Experts of a small language model.
Size: 15 layers, width 384, vocabulary 50257, 167M parameters.
Below are experts of layer 7 (counted from 0) of a mixture-of-experts language model. Rows are named router (the router's row for the expert), gate (a neuron's input weights, with its number), up (a neuron's input weights, with its number) and show model dimensions 0-95. Each number is 128 + 24 x the weight over its row's rms, rounded and kept within 0 to 255. Numbers have three digits each.
After each expert's rows: a language model's description of what the expert responds to; "mostly gets" lists some tokens that are sent to it at least half of the time. This comes from a sample of Wikipedia text that the model never trained on.

# expert 29
router:110106139121167147154149176140092106106164166136119111154116124134101154148147141138090088065134124160092134138151113146111136101109127144166104097139164133109123151108173152108138171161096153117168132100131149128156117145159138160100116156164115162107163112103156104165144088118106134129
gate0:149161126165157141147097167149107151097163150160136129086121141106088148141082126151118159155114121107122103117165126116150111118081075139163081113131123134128127153168125063153113121129158171124108113098135090138172119156125109124119114113123128115132138128131102115109165103122126089135
up0:163110155092104111118162092130118109162117131093138074143066117123187151128115147139142155105091117147117160089089129178112146104166172132139162125135120085122120101123129149134120103108096138125167134089134172090084110133151104172108139135086108117142111145169113146115156139101156123143
Description: Occupations, roles and career phrases in biographies, such as politician, member of the, was an American, served as, advisor.
mostly gets: " politician", " member of the", ") was an American", "- Occupations:", "Member of the", " was appointed"

# expert 9
router:093123148111130130150158123142119120131131120133120136117120158126125144137159154114077096106133114170136122137142088149110157119136108140154096130103157138116080149147156133107138139126106166112146109098083163131153098136148143158108098125153126168113145106130155102172130119169105149146
gate0:148141147100103148132155114120137085111113126089130115095156105075133164194142103116113140120146139117103102152148110158115114159124123127088155097113155138166127127128114133148059163122134144128115120143164124101162143162171154105123085121110122148156108132095124095142119122128137138164
up0:150132129130118124137128157151087140108148099119101154118091140130095116143115123141150096151123111161145119114127167073132134098121153130140091169172104147121158126122127160151184108133149150121123146140099116092142146104119122162130177159140102139110135128112159115132151050147150147132
Description: Final vowel-heavy pieces of foreign or place names, especially Spanish, Japanese, Chinese, as in Mendoc|ino, Yokos|uka, Tian|an|men, Talladega.
mostly gets: "ville", "anda", "ala", "ika", "aro", "ena"

# expert 0
router:098087172142140155142173136162096124111182135167107128156109149153109154171148149139104101115153119151129147165162123129087142113135140143137121094103178150095120133104166140107142178149138160094166097109106137138134102147153128161126105140152138150116170077127154111154143128153120137151
gate0:110159137118119138116118156120127123096120151080115122126109110128112118146104133130107137120143122097127118133094127126111121137121128155132075105138101149143129167124166170111150182191120124162142118147154135152092130112120190160111079117179123113146146107131084107089129124131139116124
up0:123112129122098122150115097132154146110097134120132109095121134070132130114136132148142135093109084133140117123086102115128081152110067124133135139116128097158131130096082125126111095169138114170113125117100131148110133135103106082114139133154099151087091119134090135094139119132136127147
Description: Capital-letter fragments in radio/TV callsigns and acronyms, plus the line break or open parenthesis after them, as in KAHE, -FM, (Oxford.
mostly gets: "M)", "-FM", "-TV", "HA", "L | ", " | Van"

# expert 49
router:093092135145148112171138143158126136136123112136112111136118134131089122138176137162082103106146108144081168135140110150140142111096126160158102094130175153108107129102165130112158145135115146128155127087111151144131122124141126184127104146131135140109151103137153133187119131144076137139
gate0:063142135161137112087127145086127139155087120117124147081090108131119158176158143143076118139132181128108133113162191144085119199138168088141117126084164122122126145125155150122071116131125124135143139165094134134114132140097115194163122123145121122158117095131136124153158094128118135138
up0:120100119168137128166120105098133112107125136153173127156159121124141128111100132128198118096109112115079128144096138119163135091131129138124104136169159118102112101147125142146138133074130137118109151134123123166117064132095152126116093149104180120115097114122115143091108142149135136125
Description: Inner syllables and accented letters of non-English personal and place names, such as ö, ø, ü, iang, me in Šmejda.
mostly gets: "ö", "ø", " Ö", "ü", "eyn", " Ye"

# expert 58
router:102130134133154114162172169135092092122155165107108121143127142136131172138126158146106119116149113155114161186146123145106110113119141150143124116117156139113097140111157122131152129127123162130172097134121146165124106146159139145107110153126114172113171126083133093146156097171127155143
gate0:137069116150150183116154134112141123129129158143144104111111139119115120145167115111134101124127127142148133118141130144099120095126127133137123102154147145068112143118162123100162179145142185099126066111088155134169147147105096093095073135114162175104124121116129105150143159129125132153
up0:178112180123162119141115140111146143189107122113120119136117127149168096120129188133148116141143118083161166103132140129106115136083123138136138111156121144085080148133112111119163103113133103127153141142122109130116141137159103125124095137126172109104081126126138127147131128098146193177
Description: Opening quotes introducing quotations or titles, like said, " or "The, plus paragraph breaks before headings and tables.
mostly gets: " \"S", " \"", " | \"", " \"M", " \"The", " \"T"

# expert 8
router:089123149117141175140152142146108111111162142150089111137088161152117152133126120136122104130151134158123144189161088132115149143102129156169137115119159150104101128095146141096143172137098185123131102109116123112135104124146150156123111111130124132126173133092140108179143126163118147178
gate1:112090161127133137166112127113134133145126117127122139134174118125125142185127142188092108118115134112119161123133126129099178135145122172150077150153117125120124102163121088176089122134146148113146145093083172117137144123118114113136088128142135134153103134118129130128157131119139140155
up1:161133071138075169102142155175124147129143130153130126137161162112131125152147144101159152111174134120116169108100123135132098086105119103085126130137127180135131189083134090143103117145156093141119146124108156118138066179118079107102119124145136121100135135123139147110124135105085128094
Description: Line breaks and the first token of a new table row or list item, such as "| S", "- M", "9" rank numbers.
mostly gets: "| O", "| ", "| S", "| R", "| N", "| L"

# expert 16
router:109107159137170129161153146127095107105162140144108127156115136151097160147137181135124078111140109157111149140143111134104133105114140129123132131143182171117134147085140135081137139136098175100160109121101140149147102161131142148114133148151127163121150119128149131139121123126121148163
gate0:102124132099133122136119086142141140127122139139135089130124082122078084140114185138136116169134107132159147134132135141103095141146097132161123114113148107130117164145147164138145123131117159144134103143100131112098102145165121126085141173073148142125124107110117119125144143116177100154
up0:102116083113077156129178154165108118101154139122113144105115118128153136114146083130125149105139127143116149155135151140121169134150161154125147131118105187094115107118149134163109127156156106118139156094151091123094121128141130127163117122174125170117147121121133140149127133172054111073
Description: Wikipedia section heading markers and the line breaks around them, such as ==History==, ===2020===, ==See also==.
mostly gets: " ==", " ===", "==History==", "==See also==", "s==", "==Career=="

# expert 41
router:082098126113150151140144142150128109106148135146102091137123152126089158150162156159083110112176128150109135164147123150087156113096125157149114106125187146101114120126162144116158166125095135131115124126098117145141096161125122125108119138124128136097140103130128103182127080129122147133
gate0:118140125102165114143131138174094102108128120107099112125120118121168099124133191134108195121109098180156190134126133173103088101130077148101117126148099123123110142149127130124073135134145139148119126125144130123110146127092137165110135104115163135111132126113102155152110151149097122134
up0:119168079146158120145143084127103068094134134180139111141154145130166127126127120146160112127123085163155162148152139134103129122130073133161079126142139105111118107138130142113098128099154126118114123126111115128135157141108084151153158096107152106121178098151134143144092137198095141127
Description: Conjunctions joining phrases or clauses, mainly and, , and, or, but, often with a following article, as in and the.
mostly gets: ", and", " and", ", and the", ") and", " and a", "s and"

# expert 52
router:134079132163162113134180149164093084120137141168085109153116156136120127124175128125128112109155085155145144124148086131096186104120130150162150101121187147096099140110184137111147137135097169088142118121103131146151112132133146167090090181163103181093161119104141090167125069171093125141
gate0:116125176139144139086116167114142061153141151105126150175091174083110131146118154125118148194137152098156132134119127101158131144130133153134166140136158148146078121105123096129094134104095152121131151125121120093115078161137137155067154136146096171112134120085123061133119142117125138129
up0:092100161121177163128130123133136113132155138169180111168135118101150161091162103162131119124107142146116128153143128141132141157147152173104135106154135154129113113132155102098159144136147131151100122099158118121178121137170149112094140121170114117138140082128136120079134141060165100102
Description: Nouns for materials, energy and machinery in engineering or vehicle text, such as water, engine, oil, aircraft, propeller.
mostly gets: " water", " glass", " energy", " aircraft", " oil", " nuclear"

# expert 18
router:114103131137150117157181160149114100134155161129118089143104148135095152134166158127118091091131114163100162133131088153118125111127145128173104142126186150090121146122158176116129121128104132147144127090082138088110116164153156163135116160152134162113159085106129122151158124134103167151
gate0:071103096133107151134142141102117089111138189092117142077106150110142136189158113123120114108111103143135091124159134113137164155123139132118154119109117087121092129135146110105164148106117109128098164136120107121179127110143126120118126099128141131088110122122143120200133174136138178141
up0:169143182133131131118127107158138164166131124171152131147121116129095177080134143154093155145153146122120134136122128109100128125165149121120095157131097164151166083170137134120116113100141121103155102077123097138125092123109104139137093100115150144149126125134105116109126093116172100156
Description: Education words and pieces of college or school names, such as University, High School, students, and LSU, Ole Miss, George Mason.
mostly gets: " University", " school", " College", " School", " University of", " students"

# expert 27
router:103102134148138118155167134132115103098140138141112139167105153168134152156157129157115094117140117150117139149138100163093121108119153152140130117117167176129123151096173166116140168126124139113140105110097118100159136158142151153099120142144107154115141097119137113176105122158136127132
gate0:120112154113108154115123130093144164123152166138143080128133079138153126098159156156113137098118115172154153112145141180153091077118145130101102107094148131119133109121126151087095137151108164146107088121125111132131123183140146145105158148151120116194123085176142143094104111155140105123
up0:187105137143100136126138140153157095129111128166094140113128114120137146115099112131134146157122160152123124122143130153127095137157098165135147119125118128150113112127142121095099117129099108125101112161155140135117134179103076159142122131177166121125126153099184135107145126132120107104
Description: Uppercase letter pieces inside acronyms, country codes and gene names, like HAW, TAS, BIZ, STIs, CXCR3, and abbreviation periods.
mostly gets: "AR", "TA", "BC", "ST", "CA", "M "

# expert 31
router:082109156134173139159167173135103110104165142138100126128107132118142171146128153159126099095139124145134155146140121126118131119087130182162113113125157137094105148128156153110139121152076152089152094120116137122162094182165148172073132137148123168073153083119158131162147123131106157165
gate0:170130121111166145114119123125140147154142119099123122160138154192153094123135184102145088125126160186136174128173109111138129146127180134158111127106162107102116151120143132140116126133103117117148178083056114100109130064122092185119144124112113132143156101122129104159145097151077101160
up0:167139111117144138100118172098130165181136134094156111130116146139117126103129209055162087081116160158129146121132141105123113157141175122157087142167153117154121136149136103122112135110109115115150180131135117097116119103100088161117133127125135138127154128170124127130127101096136121175
Description: Prize and competition words in sports and honours lists, such as Award, Cup, Championship, of the Year, Prize, winner.
mostly gets: " Award", " Cup", " Awards", " Championship", " award", " of the Year"

# expert 30
router:123107128121148100139175143159113116125147146121116136150090146150096153155151131155102105104164110148104122131132103150104158113112147142142104129132171148088116141115150147105139138138112160143156088100105136125135099149157127147141110122128134170112142071106122082140149091176077147115
gate1:102135166126138144113118134107138108123153124114089135113116110138119144147109177155144154128163143087088133141136117130163125138141140130140071101086150146153119115165155115098129132173087116142135142117128158120141126138095118146123089170108135103118115120103104105120122118130100161147
up1:112156146137169104098093127146120098097131112128093134131106134161130135118139158162160104102150127095113136197088155121097105124149195141144116098159141159100117101156132122107117167130105125123103117135107099117145127121111138141153128188117127111118119103107079094124159092150107179108
Description: Single digits and symbols marking items, seeds, moves or subscripts, such as R1, N=44, Volume 1, plus list-opening phrases like There is a.
mostly gets: " There is a", " – Doubles", "^", " It is the", " Division One", " (Note:"

# expert 3
router:127092149115160124142157164151074099105136131125094096155108147137137148141147186134101116106124114163099166160166114138112161137109148140121115107078160142091092149095176167091148168131112159089160118104120135182152104138159139140098091147133123151113146070120133085154133086142100147131
gate1:138091133107135113154125097129155145139136147113144166117129141135141128117130124125130142100156114116142120111096105103151085121084145123120092131135151127139099161115103133090117156153176113142164097126126069115136149116111142143159105111121106134110093074141084150141148120177126146121
up1:193096086135126119100144157185115125134126093165130106093135181120138106133110139145136138162120149105136126140170169109133101149121148123141129121119107117101119127114105131137120166138110120155102128137144098142134112102115137137120123097125146119118075120132106105080145097144068133117
Description: Opening fragments of common English words split into pieces, often consonant clusters like sh, sc, st, sub, as in te|aser, tap|es, chron|icles.
mostly gets: " sh", " sc", " st", " ar", " sub", " re"

# expert 12
router:099124186140142145130160175154108100125129158135097121114086145145129156138196152157127098109155076149133149133154086170104139138106143127168124098123170133119118157117141143086137139151098172103146125102079131102153104136149140167098127170138107147111147093136141111141130093145108139139
gate1:145135145126092142132117122127118157177168142139139151214185154135116142143116147093106143117135149115108112101127140103094102118129120128115171103133148107111119070118158127136095120119142147101113105126103099103114128110165106101112099125145165157152147113134150121063153158142153110121
up1:138126145116152124108129099119210148163173119122130134115134137126102153139128151102137098117105150151131126138120103141126139118139078091135108152137099096146196080118134163141122106147124102162158135131171101126134102128155185156172129151115109112145138156159155137146133118123128121130
Description: Topic or nationality adjectives and names before a noun, such as military, political, television, Australian, Hollywood.
mostly gets: " military", " political", " social", " television", " Jewish", " legal"

# expert 61
router:128099178142130141144172148138100096099131150121082102162112150130103143145136148129112111112134060126112146123159110137100134126111122173168097135128169154116114148094165152087145120127108156091128129104111134119153129166154124167120102128148128160137159092139124135145157114156153158164
gate0:076092146180118127111099150109101128144130158096105124139126160128094105150142165109134101116125131116105134149141086152115119127114112124158112146104157164080126154094144094060122115141115144074111096090101122130122149109151112120108101139101150163131091140151127161087141145125133151186
up0:133144156109131094125107114146153152151031117107086104134159131106100111136123117157120067117109115089110150100128087156116128134122166134119167126096150140091143156122132135111136070125083118124143091118084126139085156127144108135151051122131127121148107127149103141117110160128154138129
Description: Phrases describing teams, works and their makers in season and credit articles, such as led by, represented, head coach, based on, written by.
mostly gets: " based on", " based on the", " head coach", " led by", " written by", " The team"

# expert 39
router:080117162128132124132156150147120114128120141113105097141102149137128169136154160138127111089136099142139133154156124191107132122092140115140146137111150161117126126120164117091125175152097153100129116110093130153141125142165131126108108139143094158097169083106134119168135118142097135153
gate0:120136129135175122108148142128127124120123163143147164125120123167133187155133141138162122144166093136139159116124106152114131154098150129175123143124110104148112170119133125092122098149131113099149132083112142144147073116136125113092126129137156146075142148080113136103178093150152120126
up0:132109117139127123125160156148157090138120115145132104142092113113128115127122107123116091139098085150146151172147120114127130111115168132119098128097096121112184141142110107142122120126140134087132161126116126165102112160177122133177086118173122172075169124141155097101130108126131134116
Description: Pronouns, determiners and adjectives after prepositions or verbs, such as me, his own, good, entire, more, her.
mostly gets: " me", " his own", " you", " Your", " great", " solid"